config.yaml
router_score: "softmax"
router_z_loss: 0.001
init_std_router: 0.0106
learning_rate: 0.00973
Below are experts of layer 6 (counted from 0) of a mixture-of-experts language model. Rows are named router (the router's row for the expert), up (a neuron's input weights, with its number), down (a neuron's output weights, with its number) and show model dimensions 64-127. Each number is 128 + 24 x the weight over its row's rms, rounded and kept within 0 to 255. Numbers have three digits each.
After each expert's rows: a language model's description of what the expert responds to; "comes before" lists some tokens at least twice as common just after its tokens as in all text. This comes from a sample of Wikipedia text that the model never trained on. Tokens count by the router's weight.

# expert 58
router:153137177091127097107134158151142099104107181128115117120105123115113117086147120114124124090163151157105136136176105159112098077123140088119117147131125120160161136141129100149112169083098120
up7:118103109149067136162115113102103104107087117147149094173099119162126153091103128098100147173114150133128118088099140106149152134128146128129145130154128137144145177142154138125090128131105108
down7:146116148147107122119136152146105161144125153168109105096110123143138142114101146124150138133117144146166155142167120182116130089099127127151152142141052111120112141154093096137141099146147135
up8:089100127115135095152144086107088141137148139087161144122144150152138152124117094136126150115114146162120119139131146130116114106122112153157145086077131125088112140123112126115150139100125113
down8:126103148123126141119129140152154115128142139078139132138139097092131145077205118142106114115108127140114146146133104113164111123093116090108144092131133112135166133119120144121114102144151162
up9:137132133152127136112155137143126155144133156111146149150141136094127163127130084143151144154103071153125080146134105124131144129088083099131091125116116157157107102149090152165091151119116089
down9:133138106131123147138135100103111197099136174118091094133133162127132143182123091097126155088154137140119120110120141118152113108156133118115149072121131097130109112179118079130146141128136124
up10:168120137102141120102113146139153099080071113128138174099131151170157113133130159123178119130133093147118124140143103132122123138109166136143123160115150106098140100108142114105095143110091135
down10:093104106137144142141158119162103105185144101135121114140157132162181176146117142109121145156124120114168099123130146170155150175094132079103120128129138112134106128123111137111091114122107145
up11:061104142088172104129110134143162113098135126113124111118140109118127140116162106122104122156122144111101164139146119140114148134110134113111131066135127145107189169096133138114101137169119143
down11:131142122136122099140139117136147106167118124154140138154122113115123114148145124114117100121092103145115194149125127151090087102127136178139171160143111140152179159102158139138107117120107137
up12:132157104155140147085154101137159119095069177126165147128099113102122090119166083114087128138131144106142103121104119103118123101082102108134126099128112101136157141144128147148089152121110101
down12:119177136134115149141152192133107137117124139158099101070129108126176099110139135140172152111130130082149115114102105164137144135122131079079145104114103119135111169119124126103127118147132102
up13:154075118115105087115148162130101140109100157108136141136152142124102135121127101126125116140111150165154108156127128104133112131072136163120082163127111107126124104121125163151135106111098132
down13:102119083111154135160126110152163072129135124140113139122136100135126069108142114125126136127164168168134186114100153133103124115151160142132139155112093113105109144103171127088139154139121124
up14:167092136162107127143113089142105120140169169140137104118113116111090141099121146126189113132124117177092119137131132143076153148122143147111095089097106140149145121159079091098158158113140160
down14:195124126080138129154137148111101126114123150126135104098092085136106118130098161127095118158139124099101103141144135147119164149099146122178132156115118126166124079118150108130155152142144125
up15:137117117150152118150105140067097105109132138117127122129136152112142110122162086153104104109131114089119203101096107130152152137128174095118111139106192119155125121110116132131119107138170084
down15:099149140126100153118101098127130095117101134120096137087133136105116102108131121141124124134136138136084161162133081149058144141126136125064133101151165110137176147144147138140138093147088092
up16:145158125089129127121141147150130114116148103131130128129147109130109135096172126133084087137149111107101114171148156147131130110133109074104118093111130156139140161166141120171104154126095104
down16:137188103097111124130120123109124125158148145156121132132154125076120128108120147141109143109072160117122131154137170104103139131154116138121112115113107131121100151143164124122122160088086113
Description: Year pieces after "in" or "between" like 201, 196, decade endings (1870s), plus time words such as season, century.
comes before: ", ", ". ", ".", "0", "5", "8"

# expert 35
router:131062118109160144106108166166162102108135155122134133098112130118106109107145106100098109114151114148092130126143087139094111124123148094079118153148111139140164164161149124119116151103136098
up7:082116104137155129097106129154169109113138137125082142082156122115122087098111122138118144107133153133145134121107160108133174149109122073124123102143112133099106129149119147147125120146134090
down7:157124106148156099159124119110152146120136124185114154095140094123157112151120108161131099137124115080115118099154132189125092167084121138136141136154075091080122093108125144129137104089131135
up8:131144097149123146142119131145117155130132157099190125112120100062110117100139137138090089121104127129112118148120145088134136113150111163149137139147083135121136106125146114144149172104120095
down8:154173082174094071137107144094104131144129141125122097104141188141128147167114160111122153156137189126127129158144146147112117149109151081137155145139152115122100147114117127130103152156122087
up9:114140116106117152118168176162111118096127151115129139142162115137154151121139096145123107115109124123138120154157099167156138126129107126136106149150113120155157131132103098139129149104131080
down9:140128114091145139129120153091195163134124146139118145137146112144174120161146169137150112087135154165112126087103144129117153142164118113118099147129137118122138115136122117094133150078124104
up10:121127139112154112063121132095150124105123159127096113127112146127138100096152077157131102120134112118136164165126136099157122167081127113088129127111121131120144101158126115139125130095098178
down10:103123170091101124123127130133166145164128081142106146138120129130141155086113106116158141092140096122164147103129127134124081168111111130149127126115123109150117114156134155087107120190116091
up11:103113146158120110149137117202139145119190129145142105148118132113080114130126124097150098160122117139152193180138104123131146159109143106149134111128136110148109165125117138124110125122120125
down11:129128146132101077129157119174112089098117151093127139101135195182122119125129139122108152135149141085129120138156127090154103145123142137135130091107113141121151119147202164150108094133099089
up12:124146138150127108165097095128144112120092169149172111133123129122137186142116134114139110110137093100133109145090113159103155087130071097089104141125155138109131104145114137127111132121136111
down12:130144178114102138104136103119147154158152088134152158133119081145101146151105127144140142139127145176152149148140117150138120092157092175129121125124110155137125101128118146132112106121151083
up13:124084101156146160185097127121156106125097133147127140101130072096109113158128131126117107080160152105162119119118137114088122128139156143094115133097143128135124099150165099137162143143138143
down13:130141111115140106113101096104105118111105146136094158162102136102187148084110161084096104152076143071129152121121121104124132123153123104148099133144126108121121183136124158155111140147132133
up14:101099111184152106098144159129121103144154127112158122147138119139090172101132135123075111109098127153134168108115136139161142134112119101098160149122126150101159090125117102133130142103122134
down14:114176150152129134112146144144144150117148117094125129105159117088092135080132189134105120174129133163128130117130105110136119103076113143150144159107144159107128135055139134148114134125137082
up15:116134111125096116106094164134083123150110171115151107117114158143098148155171106117132147124125108142072130144151060124127191102109148115156144109115132141098129119144106133126068105107141148
down15:109132109115140141186096118142096124160128122139136151169128157108120104149129133118125097135072107113094133130117155136130137145130182170142124140116146149126122138136136119140190164161168134
up16:157127130118124150144093127096147099123118189158146143151157133133169140118147100160136093140115134122087173166143151158129142129132116107101173153114188160151147132111099159154118103113133139
down16:139107112107120088187132147111065109174173153178100160148193125107108139173084136125127137112147123122170121073131142084123125150136119093133112110137127089158112127147105130123133131159099151
Description: Prepositions and clause openers in biographical text, such as of, in, born, After, During, Following, often after headings.
comes before: "the ", "a ", "The ", "born ", "his ", "American "

# expert 5
router:148097147104154140093133156157148095102134155103127113100103146108094099145155128098101108096163160132109117154139092133091102102120106110157134158134094126152165156156148146135108156114121095
up16:127133159124155131139165102121158135122136132147151115144177108146164153096151129097136103078150156104154115135121097137151172150147111118111135136099123147154113151110139072153154147117070100
down16:133108133108089144125117127101145168063115148135126116144112126145087107134085119108184161125080138087129098108102108122128142213140098109158106110097114114114152142132109120095082122090120171
up17:096143098160103170104170129131139090141145128124158114080115117134125206121163097103075093120122107138122087139113111107134098130114125083167090152109135130118171120118094107123137126173095140
down17:109123153119124128130130149116137119117091114131134121119142100104164126127102109150172155139085114103067100118144135114112124136123124168122167107160120129116146105094137118140159164155154090
up18:082135156142176130104127118115163134105137179126096106145124187081116102133143105124147123136115105141118156167123129140110140099110127136125120094113123131097106122134098144160143151159112122
down18:118122132091143111165064110119147087164133120163108154138121121147065141109130117149087144142134104107128123127144116134157158086106159128109105154065146118113137143139141134150140158105139128
up19:137156119117151163121075153115088114090121141118147048124112086109126098089140112155148095136155141123124129175148126134099111061149128113123109131135129105151143144132139150147162126113120139
down19:127120088153151178086103146167145129115183157155115138146101115138120112093111112121105113133126123119098162138154145132167151145135139097134123127110098097146165141117142087104124130138147101
up20:121114098112141098124095086134161108074156139122111119175142153122139083157130098128103139115123102126124113126090100094121134165127139124128150092104146158110135142132117128127114130120144103
down20:119165147143114130136172125111115097121163122170139138142132129132168116091126149175143104126144110130199117104079156109164144128125097111127135128138135101152159132139148131081083123116126172
up21:115100135152109174103112135090111098079114126122118134136158098139131147159134118173116143154147116125141099151140133135101111060125139151089161136126113120115147094129186102134076134140151122
down21:143113146120157099117136152137062136114121132146118144109091170114125117152155153133140107106159149108142126169155143134137124120119092154133165102156138118139178122091165115102125098151148139
up22:143152138149102157121094140165151068121159131125133128131116140130165112118164118169161140145105135095109131170150124128124117116066064125087138130140182114131128189153126137133141129140169128
down22:181095155185147131121084108175126119139129115144123128153154111172111101149096131132169121154127136133137111087118145074121080142178137181125103128123111155149111143109170146140150122120148148
up23:105146120154171148129160164128123147124120116120162156152159134095130122087134105135175144138131114112093150149082133143102112106105111131123097164101091129144124128101115082112122184134160108
down23:092122105135161138155064154113165151159198085128155150134141123133113111095164131110128100108091115089110115063173126164112104109138123136111140134139100133146128120126110140160155091125130110
up24:138084125156096142115103157123163101141158130090122153127159156137152138124123105137132108169146105163081157133167111155101125135112133133116163118139174095170070141138127171111092124143151148
down24:105127132120102113140154082092137092113147111146160104127117113149079111141170162122151154148163173131111116167152141099103116180109166149143138116144118095167123121135100074094152099103142093
up25:118120131146103094111158122134144153117170083089115127117146109127109106082112141166121113143121110120118139110146137149109125116145146128105157112110143124125123164115140131175155129155125090
down25:071155117146108112149175138120146135123126088108119121098107140137117141115154146152152137175157109141145117133110107096120139128121163097068079115159131132120125129121119164163177128146138108
Description: Last digit of years after 201/200, and closing word pieces of names or terms, such as 201-9, Mc-Ph-erson, sensu stric-to.
comes before: ", ", "he ", "\n", "- ", ". ", "s "

# expert 37
router:146139154107148145098089159172152097106166160118119109097107138120092096120144103095101109117148147126091111141151099142101103108105124115111096158132105137147156150153141140155113153114126095
up29:118151128104096120141125152148158109157135127108124120137159128144159126139191151135116100120079130165090115125123084083149112110084121128145119113162161097143160128141138149135110119133162114
down29:135121132149125137171136132132131109129140140138143094121125139088129144125135142121087161093111145130139146170152144128119123149143152115111140144109109108125107146115130097113159137143119161
up30:104108126125156156084144150162170153103156087164094114120154133119137156097146092101123125108130178137123112107101099108091063131129149144093108119125098118138164099106096155133134111134141113
down30:129091088091127113160157107092130098164072123160147140134089110172110122126150143112116135167122119131129161119167157171112099158147107113179128146132150120123110118129161095158137171120116122
up31:112127112133083110146148170148120119125150124142149159143076106147130157135155125080107150135102117172113124133099182126129160118152148121073136147085118110102136120146103121165092137128105115
down31:115139112117150143117137122136154126121099133159121153088171134136121119149127088156100149092127132099137110111186112124210127145119087150132163136129134089137167113146104126177139166108165121
up32:147116134148151129130108135141112132118132121121156166136101105101161122115097104146130122128134140106081174149110140123108101166123161101081123112108114149132130139075159140128160117117096130
down32:145105144151100110132130115149061117128107119136139150153132177131124148102089099142100074140101132118130118109197124135131123084166129112094164107099107119101124123145148093147190140142128120
up33:180157151100145121105089123145145140089147151115090128081102141166126137132135160115096100128167140180152144126162137180112148125143162127143121129114136099108134094112158092126130141171126128
down33:192103158131156115134130127119097134138111132124128133150132119118104101124170121137113118128175134091099095139167133142061139126144126106148113136159073111140112120153129100105080102087085086
up34:127096075114177132112145132118130105110145108088132136169156121151123100137156120104137162128162121110169173089166132153159127167087132127136121153154104123118117089115105144165107114123127123
down34:155140113139127105144066105104106122148094172112102146115090106123153099100093106119133115138126130105109106107146133112152138134123119119160123081110107097155132152121148089143078161141131144
up35:149147105101097096163118169101133130106140112153134170149145099097131132114141133135102112126159120144090138140118140147115112134103118182116138140123113142138128136111132073076094131098130092
down35:136129133067150138164127112089118126142129108153131125158131123137135121149127119087156137140147113085118157086102145098103103166167151186114119123115149133142131079115123139112177106102085154
up36:132069124127090116097152124156166123128105141113109129111139163124107135117150074155145110141140102149102092147134127107110119110131142152083175097132071146152124116140112169138121141140132120
down36:113151153098130108175140151094155128111091122163105087143124090131123153137157137119123158127138092121141112176139115109149175109131158112093135140135157160114111151122111127093139095148110149
up37:136143115149128108130112097187155125144145128154143125089150159121144104116099104097123137087129101118119148149141110144046061150103107096158163153098156127095155119102100150116144106165111110
down37:143121165156144119143120153119119086132113125097079118094137087092131149127105124127162156129124120119090086090143111122157111148131094145123129143140123171108135136137135165156130130148169176
up38:133090067128119137113121149138153142131156141117128112100154147155100114138124131162086098167115165161126150132137111131125095096111146150158138157123097109138133128132162107159098116146175134
down38:171140107164127101084154117079163142126198112132123133149153158118122083098083148138119137128118084111088127150145114154156108139170113154120109137156095144181128155125119153089096111085100119
Description: Final k of repeated Green tick in voting tables, plus at or vs. in NFL week headings and word endings like -onent, -actor.
comes before: "; ", "\n", "–", "No", "sib", "general "

# expert 63
router:141140143112150144099092158162146096117128157118107102106101098109106103115152126101102109102146134158111129154148096157101099109096139114140077152165103123151178150153141130154112151100103112
up5:110118108127133181113199109118099123107106117118153110120098113140107154093117107106135140102147174160175158129122089136120128145104144155155145131119115135151145157078128134084140130151115107
down5:126151137182115071135114157121099093146070163133116138162134141123114100133091137113134077168120130094155156107155167108135132125152135126139108096135079125119152125120098161134140179172123147
up6:116154130125128149126120126117122104103152156198168145110123158146128134117167114141131138105143156155116106160094167122139089128131128145113127153121160162127072079167083117151138092144139127
down6:168145134139134129119119174077110114111128126140164173159109122081132106146124127104110155183121148147167131186128125121085124104123114123091128121173122145103132179134134127140093147147096135
up7:119157093105133095094125143140102103126124117072133153157115099065098154129100131122140142098108167102175111148124125140166129102128119101124105133111099139136116109120133074166102160123154093
down7:120138111138151103095152130127101124145117137140091162106099130109117160123121154136144131115101143085104108119096090164150105087079132121133174096124142136117142103136079125091106132144139089
up8:103154129140126173145122091147137153107106165082171134101113118140141138164172106120147151129128163128147119161101160117127084110148166094137141129152144150146149104167169123184095150132086145
down8:171111101175170138115116124140194164125127109145142114125148136136144139120104129161104110135119127119120162088142080130139103163074142130127114129104144120134147121121145095136157111136184157
up9:137175113120131090124120129164126087115119170111130107121103113142149132150127158096160106166119135123093152093140135153096103112172080129156149140144101097154129078155082097132147139123094117
down9:149113171094137132123143141089121131107110088109177113153188139161165144126116155109126134089127109158101151105102134115140117116147084147134153164166095121133130121162146125102117105162136119
up10:106181143129118112124089140151140150135122178127196138046106151132144126105138087141109144140162116116119138150138098144109156119085090136156127165132117146133146106142143113123092139093115102
down10:092141144140132137140112142154099132154099112151119154099134103070176133167135174130143091123148095117101145134117106101153125089066125145102128126094161142071145148140112166150096118137131125
up11:121104119167122141123164142125144139102077125114142122118122138146093100128158108114092147098127087160102119129100113122162168136146143138113160097158076096121180125154120136151153132104125144
down11:152186131120127135125093143158137147105156121139114095124143149080150143124170113153139153129125073094131147101129152122085143143109069138157154123086129131145115151155107134176166127161116152
up12:132118094108126111110112154101098110117118144146132161146116102157169147116155087138090131089121140158138106120124070088139083143130129109121125111158135099138144198147141138156097137145136136
down12:130125124141087126165140105116052132134095081158126167122118139099126127130155095075123093131097139130157114177177115140105120106135133127126103165101119160130138145117166058125154118141156141
up13:135153152124113189166101137132113148103129151145103114129114106119120190152115135133126098154166154136129142136097080131138121126145133088129146077159113145148111125146108117112144134095134104
down13:149126154187142086159094107129132167176126112155119157114116092103153108113135126124141073150166129094176156160118142104143104177144122105136141139136104165128132125129169147124124139120141112
up14:149108135148125125064138090202105116133150147150119126129150139128058177123132143156101165106112127097129181145128103139122163095150119132132156141105132091106140107133102142124160136084132130
down14:098107176130110127131116115124125139150103096142090144128074164121165122131101132167151085184093098116192136087138148134153137101107116128132135108139174119130124110113168134120117111125124123
Description: Closing pieces of common nouns and verbs such as -tion, -ing, -ed, plus nouns like information, service, due.
comes before: ", ", "of ", ". ", "to ", "in ", "for "

# expert 8
router:160114136111157132120090165169161112129112151135156081103113088116095095138142135103110089083183146150101133127148107161104116123125142103129110148152091113155147137145149112136103158123130103
up0:135153158136128136143139134097140098088149126165098090117136097126097119096103131135099125159083145175143145115153143130147077162137156130127077122128128085157101175087102124185139119103191146
down0:118180137134156133117108094125125124111118142157150135125190113164145103124097123141153123141166110098112147127163168104081112143121154138137137136146138148115132184108171147102119132146102125
up1:147116143128195119117097168166115114123136175122108125113107129113112112112131119133119135140104143151131147144118086121074158138140117102150122155144056131148111151156157123152147163093126114
down1:104130175092120074154118135102139100144124157127118123125119108125126178146154153098113107109112107125114079126122125147085095107085152081123124144148116184164144139159104105129133143126094159
up2:137147134147141129115163110142101117081080162132147121128172140111126155159131093150117105119164144153121138140107110162114177178156084137128103116130134141151127163131135138165197150154169122
down2:128155094094130194148147105124123139150150099095148129131122150147140117117160133135135126156094096125130108132108109142149096138114112143138137113139118139138114115139124174156069118100137134
up3:142100139096149127103191163107093114112081095116154153127107133143127143131174097119093111117132148149144146122116104131128145163104145122142081107133091106161117152131094114152113136116119139
down3:113108134106140134142096116095060136137148125102096102136097179119102149111160141127115112179130078100179107062119116140120137127156131148117149131117078134116158126141102087121122154160125135
up4:133131126126117150113065120146143117138112140159134117120167117104104140110132126108162124133161102166104134136128114134124190166109128115131121158104065139127158119125085087141122114113111131
down4:155114118161116101078115134146152142148149138143134119119134165127166146140151135112134123168114112126122119109114106148141144122128116117063132167155094146124167102120120173117137078168117129
up5:120117139136168146128120144106104105137169146065132111124134120116114134143150123112124109132103147150074115135139111117105135148125130132106136093138112096154080092168163087135090087114149124
down5:154126093135074080123137148152130099122122153104129105151158128127138144130117109084127144123113132138100180126099117133120122163141102131192111159102121149169144135087103114119098118118150147
up6:087100158090146152108117191127092118130132095115127125177144093103103142155127078146171121188123129105109147150130140124087123129119098141137126125149117103089124121132131142114133119169124103
down6:144108074086096083159075118105136161108133124130122108142095088095135140111111102140164113147170101126124088131155136175144134104140130107105095158094099096138108167146139106134130133135136117
up7:139137084142106095106109124153171117166104133151166123148117147091117090075113100146160109103133126072137135127131135142131090126119153102123118099145155170091116149125152126122106146122131119
down7:122152135137149145136141129121114109117169084151150132168126125135161121109117162135132143123116177096153148113109170181131146117141128103138100138094094129103140151103166148152128089130096138
up8:124144133141120127128135088129140099121119126200142126118113107136121108137188125146184166133173126095156125118160132106087126108154114104139131140159108123129126211114119127113147144132136094
down8:125131133135216093149153106123174120104088136136122132123102119149143102165115119131134117131150122103125122163128123148112145125093119093169134148104098092134077122179114103104146166093140124
up9:141118106129147111142198193145126115154091131114129093095116157141089144139142132135162110149156113113095126135132136119101120093145110152138110079121110163066163120175142140123161108127089134
down9:116141160096132100118072124081127128132136134099113131140139125108120097118128114116080118169152150137099126203098143131167163139142110147132137120130129101165117106144134154133145091115121192
Description: Word-final suffix pieces like -ing, -ation, -ism, -ology, -ical, -able closing longer words in running prose, before of/and/in.
comes before: "of ", "and ", "in ", "to ", "for ", "with "

# expert 22
router:129112134105152146103109154161153095099153158120129098097105128110102101126155124093101113091130154155105122163145100143096108118135135105129110153126104144160171157158136111149106159110084099
up8:136129128105161149097119131138148173116155110114135136140150132132124101122157121097122099117113127116135091165099141088134123088122110129106102138124137080114093122133130153107120103134089121
down8:101135193103155148112131091125173125122114122155155111114138081133118139109136170165139150131119158169086131098108135162150077140098122195161145165181127110148128139103158152116075141111119093
up9:111148152158097109127102083092195123108154139112129073186140131095104121130123103126114149098134120116109116144115108112090161157143148123134149123085095120160137123123118118119149120105139133
down9:174126103084119123144123115089109115189171154129147144100137155166150134110093115126083101143142117106130107122080170087130159137104127126140074127151120148121118135124134131072114078102184130
up10:147111166132139174113158120123129078129152158101145104092080140147137125140121106149114105088141098141102111090114088132095137117146098121146130181118125133098131159089151145112133161144109151
down10:151148151116149170109140080115161076121099098156133121092139134143087137132131131118142047148162105144111100128124127138113130151110143110129157180115134120135074151144111153133129164108113110
up11:123122155145138140143127144127137167106141133152108134122137121123132149103105120115121150156131117128120140153195149163100128108073091119124169109144086107119096147128153136134145160150113103
down11:140091134157153136153138085117119140127134136132149159116106141135129109099115141134180137118092100134113118122120174115123108176117106156152127077074149121098131110135154150127134095149139103
up12:100124151122113101120090157114126145109136184129122092127167089162108136140137117144108050096117160119121158154159112114156165122170137138115138096128111078133150146110101096101133121101152121
down12:157140134124112193130116114115080123134144103163112136097094104140123125164121111097129104136112095132133079092167143169149135091125129119118131128131112125122115129105159150126107109071126143
up13:130139139129151136161156114132109143094143145121105134137144103139114131148169146151138126134133123099132144125144146111118174139153119152106079148109134139146126099148099081156126179156078080
down13:132145069136087120115082119110107153138125136115108123140106175149155132119105117068123178124150141094137121106163129168120151147100126165132187138182088135131118152157131109105125111149177106
up14:117070128063120127154126147145137120124155103151116181171137109132107155132129156129127115141138152164153152108132110116115121187128096158140129138112118131150126119154169121103099139075116111
down14:170150153091129076104071151141050145118140127139121113128155072101116146153119141142127101127122114112115176155084205106162129129144135101142091154118144146102130107150084135118160082154123113
up15:085143125148140103161108132155101133145107111111126150119087142142107102118125121121105125118155114106128167125136101114130161154122131102125167092121118108098115112138170084132094151165164145
down15:147107073106114159093132102123100119130130154087116146140155110079128134127142115140147126117134135169151129144101142146127176105101139131154132136147113156166122130179123141130114104102135163
up16:169152110172110116130141166150140114134077162170148119134155163105155065125138115121138088175160135134152144145151164127129123109182147117124140156138103150141126146137162093117138115123141133
down16:118150101153137126098126148121153074146081170112103126148116164138141116130107157101129143147107158127142137058138121109155108116120111140132156146133102123151066141181143132116106130131128123
up17:126113117115089186115135133141157130116120141132131114101102149150167111113161098145103066141138140131089096079121095125132132136109154148117093124117155123188123127119144144123127110156108127
down17:123125165141135107132155147127152113079086117149127092133138166159128135134130190133132157168139115136131109183133116104126151158135108144145122124100135160099180176114144113103146103134165126
Description: Very rare; final pieces of names and words after a stem, like Ber-lin, Merrit-t, rid-den, plus decimal points in numbers.
comes before: "s ", ", ", "Rec", "ah", "–", "Park"

# expert 54
router:122129157104154150110128163160146098114145157120151119101107144112105102121154129094100113112157147136111123160144098138097098117117115107129135155131101134159164165150140109150110156106127100
up5:141113100141131108111099133149149161150142132135148115163156123115129079152068080109154116093117104148124140137139072120131131146163114102146116107147132130164102115132146127133122155144140152
down5:150127114121113163097109161169138129123128112122102118120111097135134156167130132131126160123140128160157136102123103152130098130152113126142170156145136134122162143113098162130160098067105129
up6:126134142126104096134160149128134113142109112142159165119115098159125102117142088132124119111133185121117136147144087110126120155169133144120109119135171060092144138120116134119109136134153148
down6:124156144150114114140126102112127063099098135171122161125162123135101098170130128132094150129154147100163148125111112093128138125146115167126078171101126131142132130139169125137166129139112136
up7:140149119114175105147131109131109129126110144083190138160103131125088143109061129112146103102127119178114153137106120146135149139111137125137134129120136152119150130097117078116137155151130105
down7:167117114131112114134111137151117086136119176140156136102148162120132126147103150117128127123128106122086100146105147152118121121115139165119139088151129127137109137144131141092084125150138105
up8:125129130094080122091111155148139106119141120179124142133125086125128114130081107146126106129163117178168144136093128135118150139121118132125162184120156105131125091163126189141094125148118151
down8:102153081200129117153063137169112112139134097093110109155143153142103123145115155166117137134145125171140156161087092131137140142166113122170118119113155132107137169125115105146110146131107128
up9:068117119126101136124084146160127110115126106153164107135164106128145129111158121155063090131140149140159101166127082117128137124158152141133142109108145116126132123145076110159106126122104120
down9:105098175133099126119068131096109174129111156103160187124151132172127123133103145122114160139130116160144083156072094117078139119102137126161130125151149137104123122141117085138185122154123164
up10:100107146158120158183130114114147121132105107148135148116112089104132123162109094138160120139165127104126120096138101131116096101127113125123137120158144080130096092156122130160180124143139102
down10:146076122097121084108079126117136145145143088145097132115175106127165112126076126120124114089105126144120120076138134152137113155169120152139128109156117120129132133134171104117109079122154098
up11:124138103115169135133094123139139138124128105154146093138094138126149116137132119108104103165136120105120114173129158115121122167106144123134154154110145145126137139163126136151091106140181114
down11:096096149129155128145141147119068131151120162171093138114115168111148153098145127093147110103139151090108104123117141156150127063117164142127168126127109135126175111120147100176159119137140133
up12:104117152114078100112117125140123151113122112135084136131141155126099094134149126106095095137122137112106139154140119120131112138129156131177181194170119157101118086112087137141115154143151146
down12:135145129128064114100114084174103119097142142127142161099146101154145125160059128134091133164122106120142121123084126127152118150118138090150147138127085127142088133103121131102137082147158122
up13:126152176167143129084142119105144134107124110133117084118090163126143104137172142111167122129122117130154117131156109112099102122087122125134072136113115113141157074085132131133131122066121117
down13:154160152176132078145157174124129142100108115153126140165111171128154087109130146117132148100123134143136135125076145161172111101129113120125109175089110076102125167134116107110169156124083141
up14:130104175126137132170136115152143102142135124106159138167140129146124142187104109130091123154125138116109141149112106116143158082105125134131157082097168126131129138135092072146108141133144097
down14:148104140153090143148139106134086099112145120157142115153125106154155125141132140170105168109138119145148075091094145142161089066132141120085153162133169150127111125116104133143150099138137100
Description: Period or closing parenthesis ending a line or list item, often after a year, plus final pieces of place names like Mother-well.
comes before: "\n\n", "\n", ". ", ", ", ".", "\n  "

# expert 39
router:125137136100160136103112152151154095107101161107082104116102103114100106116156143103100112094175136157111139145137104143097104114151158120157110153164099123146159155154146148139105156118129107
up6:116149159140117104107137146109134102193101151114093109129110144128102108119140110075146140141180094163169135147144142136079192142102145116185086109145119118132103136111129150139148149133123115
down6:177128130066137116177055150102137084160149136173142106116119160131083121130136143122169141145145107177097087148152115181119133175136096141155136101131103147121149134119108128123129153146113131
up7:133106138121103110137151094126168118114105173115069165133142130094166140111118091108125123136119081134088130108140136142075110133179168109099127156144123122156119107182123111118089124128160082
down7:155105138113156088129124135117112150166130177136159120111138151100157129118116120076151112111145127154080125126107125096121113137133110116112139119130107127117106149138119121078093155132151121
up8:126163116124115109161130100117159096109105117112125124144105113134102125167119154093160146149134105142109152174140057164136128150148109083094117154134124127175111168113127115153099118132105151
down8:137119150153150100130192120143127113137106115159129149132118048129145121107110168115129163123090107102144196125156160132115140120102155071145090100121168131127156136149063130116135114135114173
up9:118117128143146123132127135110147152134144163123149122084157107108162132095109132108124123142184078122105119151106073115112081133133094160081098102088123132142134153163114129167115109149135108
down9:155140103098131140084128127164076141108146088081132164141104153117129155130132098155100143121154105099123141192091105136133142122115124111106137135108116125118140141119112110116171102156080122
up10:112175142121151139133111122102117128103110133156095152113141083084082096140125179069132112100116097167151158085176135174125127121122139155145152111156138149145138132128128124115106098096094118
down10:118145137104139120107111173123115125145139125129122144145116128128126160126084138142103075180172095138129148108112101100118137118140110136178142102150122119096128123143080138104147132150117101
up11:155100163112158090154105152119127127108127156124113139139130120168080135055158153101168129158133098147139169136146180112107126181143137176125111177121119149123125099165139151111121133152151120
down11:162131150103129098138106164129135130171160152123142152107135110101139086126112141130131160107110121133121145146127128140182071104122135142114096126097135115118106153140146125159128101133171147
up12:105134101153137071132128168138108129165173133102129090117101107149124131162158078147154103150175115097098173123097131122090126144122128154149140116127140148112163127133132102172112117105127158
down12:128139122178090167133151154192114135094131084100142123086139170136102114090139143108101146162119124132104131121142135111171156141125153078127124126139123157094109157172147106129171080115149125
up13:104131107115099137106110151143129104100111153135160095143095153093124096110140142120135080136128151126100146142144095132115163108133139135119103123120163118138138089070088080137119143153132114
down13:148085107068104126144099129065098141166136129132093151130162143158114088105127117115150152099127119115116083130113148133161088118122096143129186163134113168108098135105136130101151122119087127
up14:099125161118129176112128102148139147134148121145143115090129090082148170117131149081149097064135131180106130112143067112113125052118153138159134140143152133136128156137119086157113170133136067
down14:115128163112106118123109155153100078138114157105126140135153107137152094147112094119140135132147153140145141132153100141096162149125116083112126104114174142140112153092198115113106168145118134
up15:130139117135154102135156135111144152144116112118137153140115111140162117154111106139149147070183140144108131164144108158080127139130143095152121118187161126085127146150122099162122142128141111
down15:119136080137142155123108117166129097119113139133108132118186118141093177127141141150152149105123126124126129143144145189134129130130077105144134148133137140142102091077085144137108142106159176
Description: Closing parentheses and quote marks, mostly right after an acronym, such as (SEC), (FRA), (PPP), "Showtime".
comes before: "| ", "and ", "\n", "(", "which ", "is "